Weights of a small mixture-of-experts language model, trained from scratch on English Wikipedia: 48 SwiGLU neurons an expert.
Below are experts of layer 2 (counted from 0) of a mixture-of-experts language model. Rows are named router (the router's row for the expert), down (a neuron's output weights, with its number) and show model dimensions 392-447. Each number is 128 + 24 x the weight over its row's rms, rounded and kept within 0 to 255. Numbers have three digits each.
After each expert's rows: "raises" lists some tokens whose logits its average output raises strongly, later layers aside. This comes from a sample of Wikipedia text that the model never trained on.

# expert 43
router:131124162112167134121120151140115106156199123175099170093112101089106136152132127154115120160117126114129165088146089125104111121130153115154101080123115117121142090124
down0:148121186175116102156140139114135135150152124119164169067160121116127119118101129097130086200105121102134122130124125104109140142116133137149108170107102124093085148122
down1:143126122127144148140126139134132124081114142153126160155132112136154112105146100107149113114096121127159116114109100138134135072138125169091110137101138095109143142152
down2:141132133114104174144162146128162132121093111117118125136154121106119122149105088128125087088155170063101110115130133151086133160136123102142141143075132166128122103142
down3:091150095139125145117151124185150109126141081149147171122116137135122077129150128180112135135091151099119147123119152130078131160100100109114114167117130073148150128157
down4:116122129116110102131147120103115131162162093106169149135171128138127121118184129110139147137140123127158132121139111151077136106126133099146137092148146100066135156141
down5:108136170135152164166127117132169126118162128112110119111148097093105119131128096122120169121121140133138113124116155148129083132139098136125095093091189133143122132113
down6:120141104119092105100097149123108105141168122111090141150117144140103121126093096116144163106114133125133138123141117170149113109119137127131127109108130110137143145160
down7:138178114093143141155105124119176093123130090112155115131087103132140065169106132118100152122128115126166106115149111129135150081129129097158120130121128143156112127168
down8:150147194144116140110100129153123115090133101084150157146112105131112139114157083152118126130110122087102118156129096158136142118109135121131170181127127154137138112114
raises: " (", ",", " and", " with", " United"

# expert 63
router:112130140103127113136109137105117146115113106117099157154110103135103109145108109180111125133115119062149082126122154145152166159097134116104150142097140186149176164142
down0:154117135155107150130107113116136118113158108154092159098140167138138192144172146162181144143118144108098109137132151164168144118136112151104117126117092144169067140131
down1:118117172145135126104113145120143124088150152085084139139115088130125136129131090144162139106134126184162131133132150101159143140131103106144167152136145107084150148137
down2:128131117136129138130160149102116094120136110125111126136154131095138108157144121117092133105139172119083159132147120136108145143153105076120139114074126109164178160116
down3:152123113104165096144155140151117141149089168117117115125153185091081119140128121080136170172142155118098140111067104116120122094148170133163141136120117191115159150163
down4:165080151138072139133087120095172156132155126118125139122129146131152131116126132102122150086142140118124120097119082115104138131129140137096184134146154122145161130122
down5:138103120113082094127088141126110126136135161133106162126141146123147155134123135167081103158133125159170141102140093137120158152066120135178104142141139120087113159130
down6:111117162136161125124159142145172131143131141103139159145139157109144125136102110147124173141084108111116140147173136101122169156116124091114134124164129130137153095118
down7:123084156117164160110142180102158124085147083095091119120151142117155138132115152146108124091115141157104098111094151120121132129096126106110130169102112101140162164153
down8:128096133115136142137118139147122163154185128085135112163107108163113137061080163137090119115154089080106137145135150114098127090133102133109095122096143120152115103121
raises: " the", " their", " his", " this", " its", " both"

# expert 34
router:130127140174109156096105116161135153119145183090133139121125109145180154110147157154136122144149074123114177139107135190131173101167082161101171074138108137126156159141
down0:124098081115110110146133131134153088149120156147110136119121125103133094131168098172146119089123148102116124124154140185123158147154098153148108115146092114171170124112
down1:141117095096158122125151106155116095129138110127169127157107066145104098121070153147156122150129116150117092162109113119131103129126111100134186095111111135083135135140
down2:139137102116167120123112139158147106161129179105118123081111157147135130127090114161041139117110084105125134140135141118153083154152116117133127143123102155132137189122
down3:167141097144152170127122153120146117083140149140111103109119143163143170168159159123149112120127156120106130160154113146104148152155162153103107115122142178152128135139
down4:130118130088129117107149152142139096168166132123124124143097090151111134151168160150143155067089119112134100144124142142116143110091153104145128157123135118095160146144
down5:155147151145136137141132128132117142140130130128161120106103121126135083134127144131145134122121148134109110074117102122134096168136112142106128117150116114180131125143
down6:120147152165158114102121123089122092105130118101133106130130116106100156165109144158154139106147119117171122133100092100061090130115103100137129091084181091164077138132
down7:127151153160108111151153127148151159180129143089138121168103112148098106129129162163155158136097144130173114119116098143111065084159105088053149120165104118097155088109
down8:150093134125189166134145141126134119135102117142170118145144103157131119155119077148111135143149104183116062118122093118127137110093134130102113136144139085135140144102
raises: " on", " by", " from", ".", " in", " for"

# expert 45
router:169094076146164149127141146085107111118158121126146128142147096097113113160130145131155127113156109112086121141098165151171156111151121129090138109163137159152124132179
down0:116136144104141137110138131133135099087111130137106079137122155107112091130181131140107104156129155126088153152083108078111113179132123162177138114088135100150121133129
down1:137086110135131137116127151150083164145134109126108092119082176143111133112149106092135140102127084133132163098134111088161137131083122149144100101149130139111162130147
down2:162127132107158130107114101113121111133105142134124077146103146119094127110105137140091142125129110111094131108158126114111140146120153118150105156141149130173129126141
down3:128108098118164141104167154132135108162130096169135122153126101119140139122157131116117110085101129122119105164112126112111130118164160117165130133113089155132128155131
down4:110101130146100131108136092161166120125133170107151135127102084161128148165178128152184073118124138129146125163106123138125119127151136144123117119108163117145101141123
down5:141146120159108132101125118116064150145156175150143152095153145147126157132138099137101096130097138141157127128151127101106151131114139162124111121099138121083112091067
down6:097096148124127149130143123131099151113077133131171177115118120157103146140079152136095171107093163135090139089138113090079147148113119123137184185100127094138098119142
down7:153148161152148121128131134173111133115126158167092139109115141084122122154105112162150143132112135127138111150114131124112120082125156109140122170110138079141155185130
down8:120071175129150129155131109085136122107155102124104178139143145135172149131133108104137120134149130103070133081145103134130145145143143147136115079067147152133091102126
raises: " ", " Succeeded", " —", "\"\n\n"

# expert 25
router:132179158131132136074152158113122109113108098171128090152125107119149123092098087143110141081108132158082124136130135134089148128100131097103087149143110141105088105094
down0:117155130150113126119097147113123145099144156125134113134120109140111194129074142138128120139162138150130114105140136132141145149128118167154138163098163134133108122131
down1:130164143137145126095140128100136136124160155144118085115125087130144163125124133114160092109146157126081119134103139122106118118068109058060107132131160092110138098152
down2:103159144133107093128144125161119143139117119087157131129087145132147114126134121061088119159159145122122102121152149131084121130135133145124134123141123158095114097087
down3:170126172120109118122131123108120129149131089103145132146122119145108093130110141138179137095124154099131113135129094147103126138118124131146126147131172114135148092139
down4:115136128123116126108104149146104136091141101165169118140163136124128129154130161140207171095099096171115113142134121103137085155130176128153102118147135116189107168136
down5:100117181111121124118150134130121124155116111135138130116103128099137132116113134150113138132136123113109106087159097120121155124117116139092135152106118132123108155170
down6:161124121103089096134135111152102108120140149104123130152178151128132133137127160119069114159143126129133129124164142106161150102133151127151130099121117117137175123138
down7:092093131138167141156116097116074122145128109160151166173138126131117143122108112119130154163147139172104113082121122115123102153144110164168103136116112134135111117151
down8:105127157119142093133166111096124121133110121121136104102098154127110130146137153095085149070135138150080095177113138137141148147084173094153076092124155121102171125102
raises: " (", ".\n\n", " for", ";", ",", "."

# expert 29
router:112104094167098136140126136118172132096144149097126105083128104139149136079124105118150156146145099115132138147116148146111136114099102142117125179150140112167146152162
down0:128169169112115108139165138132118185112154146099116139130110102128137121113133112126129145101120117109151150160183103125138104136115111137162152156129137115121192128099
down1:145107122160093107120120118148106125141106127146111087109119145174122139118144142127110123115125095158117146161122155102187136123122155130136157150150125151084088062134
down2:149127142095113164120134142149152144146134126117125120134105164178101127115116130161130116131106104140161096153161113119164122124129102180110155149140086133137136110152
down3:162106131112126108129162112147103126147137116106118162156148104162113156147150114097116099097168138139130127132142149135139078155114109158154113144156110130119161111127
down4:132117166157091140123152103158115123137108136156136137133125090133136146123104163139110099135125110124158130144117093145171093108114120130117148138156144090135161107135
down5:164114093118094149093121138104131111110095117136138109152123143099135091109110135153121141110090146124123119135099112149109121126140166107166116115107128110136147079146
down6:141124108121123149131109141133141153086120184142090158141153190098118116116111107128169130143132121115156127107119100119149108166107117123095142169129113159105109128109
down7:163116125119167119138132122134127144141131143107105078168180118101123136167106100071155156135106142126110141120106131091126150130102119139093101116162138111147142152165
down8:143212147104134121119146140086102179103123127101104123130143142110115188170163093128128161156138103111155118142142125132106102135139128106129137129115141130098117104119
raises: " |\n", ".", "\".", "|"

# expert 16
router:125121129144115116093172156116104134118131138111171176095135146108083089106116119092107111142130144142140145162114141104176083079131099093116145132114137149152151140074
down0:146127179147117119137119146182114166114113098106135127144140133126102076130115143131143155121147118076144094136119147137124147134084104142141147133121092153112124102137
down1:129158120129151098122072179147114140083170098192103137113147148099126171091125128127110174109135078164132129092106079103143116116144131154127132096101128108108120136141
down2:185119095124121094118136136156133120143143115142178141168115120121115120129160135117083127119102108150158135167155149166096145168133123127104158113133122145162134103108
down3:131131113139120143076129153143127135145093151149191108119156102134157130122121145113129120117128164131134097181105167129090083144126140134114116133111114100120103145091
down4:115066107164089105170122141113186149141112144156113140089120180100135132128146174135125098119117145103159137096095140110134151090119130161105110108173155090169164157116
down5:143122130104145148108109141152146094109121134112130148138151162112111127123136083146126130158120131111137122149117144105106120152115093145153141128160142128186106142114
down6:126100165123083137118122145143185108090107097095116128123109124151158143117137092128132087108104144108156144112162113105113133146121144158145103140110122150095122125133
down7:163125121137144100186112117105138088093083143130130135139175122124112108134091141152160180138115113132158116123129083119151147145152150149133103098102119104114114156130
down8:126150108128122127129147140141094172118149170086107125109115143106147170111107127057151077135106143124142123155159105119165121102115176130155145122097141120125122129126
raises: "|", "-", "202", "199", "5", "200"

# expert 5
router:120123130114111185112090123105169150166125160119123085107150202132127151156139146141074117119093158120154135094133123116169128144148130128132103093125144147134095138141
down0:126180090144119091136155090113125131130126133123160142095111122112107071114106087082091166103138169118108105108160148147057108106075141101141123178125089156125153102077
down1:115123104084146131146117120122132118154120126133124138092138138153091122149134116115177162132147095129121126134172141134091110088173121136133128088107144099159166110139
down2:155127117126117122165147111145136134112150169126138142142117085128091151103111138128109092139143112129141149159117105096114147159133146150110112106156129122120144082113
down3:121133121131116129107089145149154133106160096121181086136155135198169156136150110143131109112101122154162082074148106114146109119146159117112120091146152142133089130127
down4:118095132102108161106102150118078105127127150108121134130128092106136189135141171113129090103120140125085114119110120085167152167131177165165093177123170096147162168125
down5:140074109114121134139167106140115151084100151136144093151143172152131168088174125139095133134145100126104083110129136124127128129116121119102161116115122131118131177124
down6:138150173140149147146160093123131110148150152125116083081091149099080161155095153142060121131130109117098103154125088090132168125120089135155185116125115193129114143085
down7:099133159138109134110158118109137103179127121120143125141181148162143156122118130131144146132103138123179123149109139114181114177135152169133130074103173078160131114155
down8:108151152149142106129174118148113132146114140118108161111111134155109136153119134102165106135126111153112110109117107135170115100172101135096188109154099168125113113131
raises: " made", " included", " used", " created", " performed", " involved"

# expert 52
router:096112137080146100143184106116136151169102112145121129110134114131074149121119096123109118195127110147082153120133087132111153076132123130171182074135116128143138121071
down0:112177085134155138123163163142099113086123167123128106100125111136100118155162133157114140101116134106120158136098119133145111099118114082119102114144136137145156151132
down1:143099135124151156140134152108148080132142119110140103130173178140124169122174186139158119139103159100150155102116108117123159158107158105099102109115126134112074115148
down2:160089115126121123150117096104146124109091133119115126151178129091166148142129140119117139156136129132141135125088104128153146107150135102189139142169160083138163188126
down3:104104126122109127146109104144142126124130127171099107178082151147129104123104135125162136136125128098142130080159174126122194116070119117128122128067110126099123137150
down4:174131163119107143110120101109116132151146161123155104138145091138155127096146142112121139127082101161115093123119152157102112153143136122071120153154135135130123162126
down5:116095137122082138095143112112137112129144106124135126108182152131126106123132132145113101182138125118041128168092114134097139121100135129093116178129129167151100150113
down6:140107131081098139121159176092133168157107145099086122126142147132146130124118095147153123138189099133130171079153118159187123145172124140110163105123146087096104148109
down7:149095143079111134111124118154114126172109124148178144129101148122158133098103146131112158135142131125121103134107128115118098129117079100128145113129093129132159137114
down8:119103130142125146137115107090165131125139107144143117127104126133126130139156130120178136146136117158151127092147183098158119096133154136120145120113151123110186127115
raises: " However", " They", " After", " Despite", " In", " Their"

# expert 19
router:148103149138095107118101091120124172104098156114143107138150180103142087121126146137146121129133120093096136150123149179095159107116127148107178094110117073128137155142
down0:137151116123119124157157095113114120132110117160143132125107087148128152137140107168138148085100151133130148155115129111139116133153109149166156102162142098122108097101
down1:126128096127152149108105127135091112157098133132112127116091077135154112123085093141174157088124102124096094135087151170144157113122100142054143150108113114129109187162
down2:093105159148139110125154131113089128148112139138120093132121178101128117123107095126133114171126134131076107145126129128118103112104117128121126116133121142142127169132
down3:110166133121167163100129121175136182136168163138099085133161198160131138119104126165072148175138136118133112129144106087109127125128144120114106126111109175138137143140
down4:172139150135125155149100120116132165120136162124113168085132157142131148145098096127130150116098135141084155134114115174110164143142148131158121144135176149120141127102
down5:106133105161134113070129143178150158154176087137107121148150126152115106098120115130109111156128133157110128133099153150143124115140101086129158114122133144138133128118
down6:143074095171144152102126120142125131120118135116091135138163107127119146161124129129119160150086102150089133149112113099123114102144122139107145142072086099141099149139
down7:103162128151134090172147117098089125114143130158131111124128129128165140071098126103157209144134113116143133123152125147132149143125138122138051155142140163116122114103
down8:154095102094143131141107107152139128162132131132088111088119143086137115124138109153121140121124107143099121108117145138132080125137138134116089107088133125099091147131
raises: ",", " (", " in", " –"

# expert 11
router:136115101119114091147083139147117147096101121137115179140123125129142146085110092097089132172129112143078154106101127096156121106097078094107163168104129138116110146130
down0:148120148106145130104104135136138119105127125102163155155129098130077142116124145107142102133100172149155098146150167131164150146119072143087174153179124157103081126119
down1:131144097108155129167124087110097139132157106117112139118108097081087126105122110130093108128133134096102154161136100117119077120131129116142139109101082090089165135166
down2:121165136155136139115088163164133111119152141136150192107097108128111113129161131147118143174182143137160107142137165112109104116100169124152118134165164086114115134116
down3:105130154153125132151087086124104145099141139128115135135110185168111108115123120166162151158104150071105150150131096155131145133132104134129108142086105164106086122102
down4:105147090151136152141145093151094122124076141183114188127098134156070107163143119102150134141112138110123175113080144139127124143142105122119116112139110140123129159127
down5:106130141133127160101160117114118144159111133121104176136122132139104117117147128142131137133137121092120126183136136140115109141169160132173116102090114097198126117146
down6:106133126124132088110115145165169111143186125098109159137127150132122139143097113127150118150131136124146159176113095144121107146107137138089168162140116163139133140131
down7:098170122124114150141093154125145104081116125094149126111134103130147103134115090184154116162184157133144112129138095143169122154107138150174139087138177160107135125109
down8:137113093087124142153139129149117125127094131136090166139120112150096109135138130102113075114094128077126123190123137144114125193083093102082127130104114127172168164097
raises: "0", "9", "1", "2", "5", "6"

# expert 47
router:134118138104131133132120122122157171151175116109087126090126150145132152118123139143157119131127122128103156133170148142169156127119132103164164090113121105125154157110
down0:124119161154109153130157148155110134174132153123138113131132116139138146132117113156130081146141108113154095110112135136096143142156147130108142165162069122119096109138
down1:128129146129132119188083170122087085157124153145123142138123117160104143128139082127166141105158073175145124085150126187163155086105123134109134081149160122133139119125
down2:138112150106148106172146150110101138104166084100153161147098119094116145112134121142089121112124150106126141163079148147130134124121091113102157143069125099121127126101
down3:141123093095122140171086153136129114127094144106118116203165129135154121126154119156124117146124126118133096113129140116156119134172136153116161107076112144153076115106
down4:151127141108102120106092107107134148119118116139106091126127168105152105120156164138114120120128108176119131139132129150131136117108137110134140069145123145129134162149
down5:153122131116183115146143119092137125138132140155135200130128090118147127147150128136118085111185110121141095165129141151128137075125142072143098106086142133097132127176
down6:123144067127065108157133090123167090103112167095154127098143179123152154118117142117128089136139128083114138141133111130129123130106154112168131110197152131109160126137
down7:114167134131126113124120108146087158086150103142127122123093069132099116128146115084149138127111145119147116119147154124107102112113117119128126157162137116136113104109
down8:128121118157136108126121129116166113112123114150120158153105134088129124155156136162158127086229101098116141135117142113142106124123157126100099145139130128150152121175
raises: " the", " a", " it", " an", " ", " their"

# expert 49
router:144126169090158111157107167099121132150133137154145100141135097120138163146141106119157114149156119195101110111133102114064120145139128125164163097118166122149118173109
down0:121150118145125095199154114128127146122138135132109143129135152155166145123132119086084116140157131153151154111155120117152151130120132085121113124114140104136124093167
down1:115139128140098116103129112082144122052120147102153115081123110174093120118139128142147126138158106124078102115104050107133126096111109145129148114105106133087113104111
down2:131175142187132136085117120159134160134122163105156113140150176136144092141101146121122179093117131157163129129145133118146076126125138132110093151136113131119104107157
down3:160154146121158124140124136155127158159106126159182124114103118137078168141133124132156156151148136119137085134157158118137122133133146099119120105106134093107121128144
down4:146077107125155141111124188072128143143085096132098118169108180121137078146115164127127129096144122088112132112106125055118112177126163132110119089127089153127138130129
down5:155215127140100145122095167166122151086094131138148099133114135140132110115074100135138135101129149148113139078104117160149156124141121143144083134116106090101115141123
down6:136097146135126131126174126165180135114165168136155148167117130114153100116143107143086087131064081106145086174157142110143107126109137082129128130072158113156149099159
down7:120125154136084141115130119112151168094104117070120089151087134135118130140118133115108129127135122161115155155093131111106107106135160105177142093125122146175127097115
down8:153167112152135103155123139089088122147150126135141083150140077168128113160091112146121124159119140107155110099129136122124119154160107148080149140108059096132118127096
raises: " The", " It", " This", " There", " They", " When"

# expert 21
router:109181159150148113134101098135082144116122121152146112110132153138114130160134198116119170108133108153172095133091129115116101145114093075102126140161141157084153129151
down0:155098138101160127139092165143140147108141162157140100183168107140108141126109115117142161132140136123134093127133101140139130161163120141161125110089068098123127132142
down1:114102118148102126129143099118096168155141145117090144104137118108177146123123120128139124109126132124139141104118173132108150112145127084118089150139158132134140168126
down2:132109112170131132159155142071161141137121126113108167124091107099133146146084170127126115151105160171153122170104092137129126145166118133108122171122111101094113094124
down3:171121129154159138143110117142126103115097092100151100183094106128126126136118146133113149088124138132129120122234130144107115120142099120174114143070109118113137127098
down4:146105131114138126121146154121140104149195121089104174126109105158148147100119063113159167125110089150129128164128103103148111125138092149149120158164062096151110118147
down5:172149155092159104142103171127166103144142109107111132164126168163125156122116153129088173129120135133161149114173105143148098135077125161127123094147142144126144109143
down6:137146142112113167119075106118125085090172104124101160085104117144103104119104101118090135145113114150154109154122205101104087128115112114104139112181133164138130123143
down7:119134154134112118124158090184139176165130147140153170107107111103145146154138156117115177130105146134114127173106092092127117154138115148122115147095087105110092153134
down8:138153136115094080118122101123097126105127179096093135112103188097152110133075105094118127122134127104137147139112108136093115119127119063135133166116151106144123143136
raises: "io", "i's", "ian", "o's", "ito"

# expert 39
router:159122136166160135163109132113125162166176090090141121145162127177146163147128130152139124130101109187097114128153126161179124109117139179145151123148121114065104148088
down0:126130130147156136122108149106127173130094150105115100179155127160129121124130131122146163154121110162068166117153100127138115125156162149122104131134111111112071122131
down1:146122123146103122126090162146128117133113110116133135093107113102105141107116157114090143107126149156130103107138154116164123127081120140142111162129115113143138173131
down2:128116128160125110129146156116149160126139118106111107150159192142125084128121148124109114139116161139115098124142108136125098133140126159109110146203071103116075083113
down3:078116171138119143151124137105111125110146112113122154138088103145073096111163124128114106100122176105148128115087146099082146094111137159118183125130150064096081154116
down4:117125134128150159141102138123147113098132099146124157114104102171112138105111110127113103097136119108144122131147159151169154147160156163127102135157158112095130119120
down5:144116135113133138137099158135127133159111134119152145147169152141097136105115142091116112098159115104125172164124148120123095091151149151136144168138105104186118132156
down6:116140117086104156113138125133113156132142091105143154142135107166110133114120107099137130121136098134134109121158145142106091145135112137139157121134129130191115103091
down7:122130102138148106112141116134116100149152100094128125132143167132138151141145135149132137164147134129195107069100098129144124173151110094134085119130123132129172126069
down8:130127130110094139145154119155159125121145156110128129096131128126166122136139132175102087117081112124154129091158157108108102131165113122134150119164144127150152126095
raises: " its", " a", " the", " be", " others", " his"

# expert 9
router:132125108169160132160158133139094150121122114123147169115094114121137131081133156140128149153126121102122154099106076140130082135118163109085114117150117174108090140122
down0:134202114106118094136158083113142174115136155136123153144152159130153123154122091106120177143132142089122112160111160125132149153153113118146123140122119148139118100118
down1:126128131132115103129098129158124123082169128171106109153126149134116127137114163116129136132143118129134148147124119071137125181174136113160135138126102136142179073124
down2:123088130156180115143091151136053121162137134141188161121095086130162134163136107163138107113109147135130133117146142079148089146128114183125185114135130124160120158149
down3:165145128096134108120101130113102145096137167141102156100094102127160146147141128136159106126147111135145118081122135096139123130137153129124125162069151142142119125152
down4:106109133084152130129096129170131124143136124094100120140106122136151114114090091095128067146150139136126131103108142144142105143149117105125150140166170119138122155119
down5:119092124186120138122124158133115161158152119180117153132101134164080163126110131145176136124117131099128117107122081150128092119135156126102137150121166076119114115097
down6:111152101169089122143134121144116102157114089151179130150141139122137123117127083144096140135117138116110124142109110132044122120140096102124169126122138166086152166126
down7:119124131108121113134115107121099136144175167112119173142157081119130153128119146178110099140125118080129113123118176107065127098148128147140141120145143108134122147117
down8:133128103094145160102124132135154108131135111122163110126094119106138134125165127120146087108117113146105099148140170144113158115072161119163098121102155162087124110120
raises: "201", "202", "200", "140", "194", "31"

# expert 48
router:125093084127125101113106164137165105139157128128105198151111104127116119122159121093165146130119158131103141126088120100146136162158125148145134141157137109140137142075
down0:104122106134117126111161144136124058123148103120129132078142130102148162130142153147141135136125148110077140132113104105143132191170133117164154133103153125137109142084
down1:153136112110144133091112146129108124132143141139110088097100117117141138125102088138182182131106105114090151140060173122134114136133128158130151116098144083133087110068
down2:121118134116154112116111132070154103093175139131129162089125139125160141132153173107132097138170120131107150110128070123130121115133154140106103101139117067137109115144
down3:146153153151175089159168137120107139124188157099148121100136122092140107169122169090161110142103153090131132128115166164147135087146158126113169136176125151129109082091
down4:117128105143133118142137121136099167097153118162106150138147061186149153119150123103096140125112153082119116124131141143135137123188092105115129113151147133092102181116
down5:108116123104112083128145130127111126122154109156190151164103151114139110175144103099147135121116154133142164110122163097094106132135145104089128180128120185107115141116
down6:076101100155107107094099107128182163110151113116107131137148109086107142131146143155099110141136153130107092133167139106135107164128130162129115147079122107120116090128
down7:136109125114128129120118133113108131123115105129105121155127119104144121094075118113123119106126129102114139084115123117108141115127141081103136096095085131115121144108
down8:150102105179135136127096116153115145106136141118143148154158125119126097133153117152145121130124129107115090152146135132133105082147112098119113118145125156099120143136
raises: " final", " result", " last", " third"

# expert 44
router:098118109139164133112125104139138123117168172128060147126109148082102126125144104150091103144130121096143154127130100151175112138115086162147098079117127114097109148121
down0:169164142146082139099112148117134191103123099087144094153152128102142105104150128118148113100111107135093148149109164154085131120134176130135139156158113150113140139120
down1:121092128080168152090107102131103118073132154151080166106131145088124165126102090151148102161146099113145085139135131095163105147083173104121099139111146126125167121131
down2:132118105097101135141110107134149145138087141102104155156153122103141136132146104140141168116124154098060123154137182132106149122100134139163135107104102124156116131108
down3:111138113107122149121125107143105165106120134162100141157105118112089146110130128073123064151069100138118125147146142140122166115134149125143149094139131143094074127127
down4:136106104170104123147085163115133129113098146105164096144125166145179086144119133105111131129118154135176134096104123175134126148167150140125149111161097168083136098153
down5:173133144114141111111115130130151125113126118107154131134122082140157122145140121156156154120145094120128111078090097146091083152130110096120124146099113116090142099138
down6:145129144147183125132113137118111157125138126143109147133128096130154152129102114133143140105137075137143140106116121120085156107160141107139137120094112127114116112131
down7:148134151150131158128173130129122152121112163096107148131162160116134150145092097135161130121114109139098116101151115143133128103126165125161114102145151111083138150108
down8:159138100112115133122129100140074138139104154086133159146075133125162115110133123117119128124121117121152111156171117124158160108106114111156130154160161099119178141103
raises: "===", "====", "On", "-", "H", "="

# expert 55
router:123121105150141111127155127102153160147124094123115157112112105173122156139134121101165157131123134156127145135124114129137118122128129122134125154131104081109093095122
down0:191181138151162125140137140093122086164130134099112152135145147137128163097153120109133117126132074141144109095148134145123152138155121163156108114160097144132074131077
down1:114125142175118138149120128068121153177154128153106161101147130146126162069125113146134101089155124089163119151141095109141139117107131118117088116157154139121130163151
down2:117149135153090143113090123139108109121103151122147145142178115134164162088117150094120109144089140145147140067152174070133137130149105105132128143166115141124126110151
down3:099099103147121149112149119134092135117128132113134145075135124143095163135097186077145126131144107134169161147125067132134148133144128137097115158166167101105125140112
down4:121076160121185161169098148105121147120110168125101126102126101147131143098122093151164123114138109147144072136163147162147148133154147088123135123156145167147132097115
down5:092151100097133130096156126125118112159093125152079118101147098140144132120116110105110159148122109150143158144109130083109128112112108147108100149141072111133124170132
down6:137088171152115104151122129152133084148124148146157163096156150076140126084124083119124118143132102106144104180093106140103201140129168102132132150119111145112159112195
down7:122132091119158096153084074090098149097151105119114160111099118149160068102075108125099106092109113081161121169089104128137124080144154156142169124104135116142123117113
down8:119127149094148098093103128157090104127133177131136174122090072153151098136161136140141155130129127127059124128119124084097121126164156161133107109139094111129151131139
raises: " single", " second", " final"

# expert 60
router:116135097114096129145138138128146092109131127132174107125132084073171143178126143150123132128098119114130150168133180128105145125107153124146145128151116101147123113140
down0:109074093114142120134126117147119129082101103128123164083121118102148163061112093126115126122157162088118131112087120115150124132121103134120131113106138078159101120143
down1:116126112145112133131115103099112143089146111122143162124125074125165154129128114112097132128114087113136094117124165116134120122119121119140112147141110124125145180118
down2:153156123128100169110139116104133126180171154123161115125145159132176153131120101187124112162116126113180126138097126081125141140095118151156141144109131126171132113125
down3:084126155132110147135116088119165100102159091120153127098096154140098153107153174184113157140135147087141171132146113092143130159135128159148093119118143119181091111158
down4:116124115125135103132113113106110109165133117150124136133152122133139188105099101127123137172135114128072121083094156164116116124167138115149144129135119128112141138123
down5:118140118074144134118135132165132109127148121169137124135128152096127116116123141158126138115123141147109132177156134103124145116169129153144126145134146175150143117164
down6:108114117139100159104163108112096123156095131162090117120118128133134142113149132105146156188111114139099114104155162153132127135173100142136096152156134160126121134134
down7:126130138124083099127101128128133134117100072067119151139124132164097146128138164102131120126157077142125123113104144123113100116122114100112120120138158108163152112103
down8:140152081140148125095117140109089122121133136148142098123174107139091160137126137108126101113138161090123149124095179153079137120164118130142102126195158140108124162125
raises: ",", ".\n\n", " in", ";", ":", "\""

# expert 37
router:138126127139130131117172187095112168143137078123090143124113134136101123087110147085126134124118125154128127140139079132139126128136158175140161164124128121107098089109
down0:127123119126124097132145158177103132154118155124133119115128118132131120118111059129092087176127122157120151152110128120150177130131132127169147090149111087115079152181
down1:140106149119104154095136145164125126149126121126142131106146147144130111152099125117148091091123187122103141120099097132146132131109136124139139091131150109118102136145
down2:126124116117141066117143136139112151133153180079109111115151158140119121121132134140101113091124136112157156148142109136104137133108129117178102105128085145132137140125
down3:144142153097107096116137079201137128111100108142153112132116137162153117141185104092154141116079148147078137097100104134113094142127123125122140128116113116159124126165
down4:148207109151137144139166132149129100158135157167163159120151133100103158101151137120160173140153113152086102125156165137092148159130154139094090128126105120152099145120
down5:099150122109098117129090119082074147128113130128136094161138123167144172110140152154157084094132187099101121081145089121130091106093138128177126107109150142118097096125
down6:133111168172168142110103154112109136152138122164080143104115103105111113115127137110155098127167113100107100151123083146176121092136135134102108152159116119103116180106
down7:127124124105142131148075119122175115108098114132113111163142115107144139124140111136136164135091148139123070103115123124148105141146121131116122117085061133126086151127
down8:149120128164110128139133127166165174111114114125077112135152110137108168106129124109140136147157108093161184123109088120159152095120108129087131119131141118108110135121
raises: " last", " highest", " first", " final", " own", " former"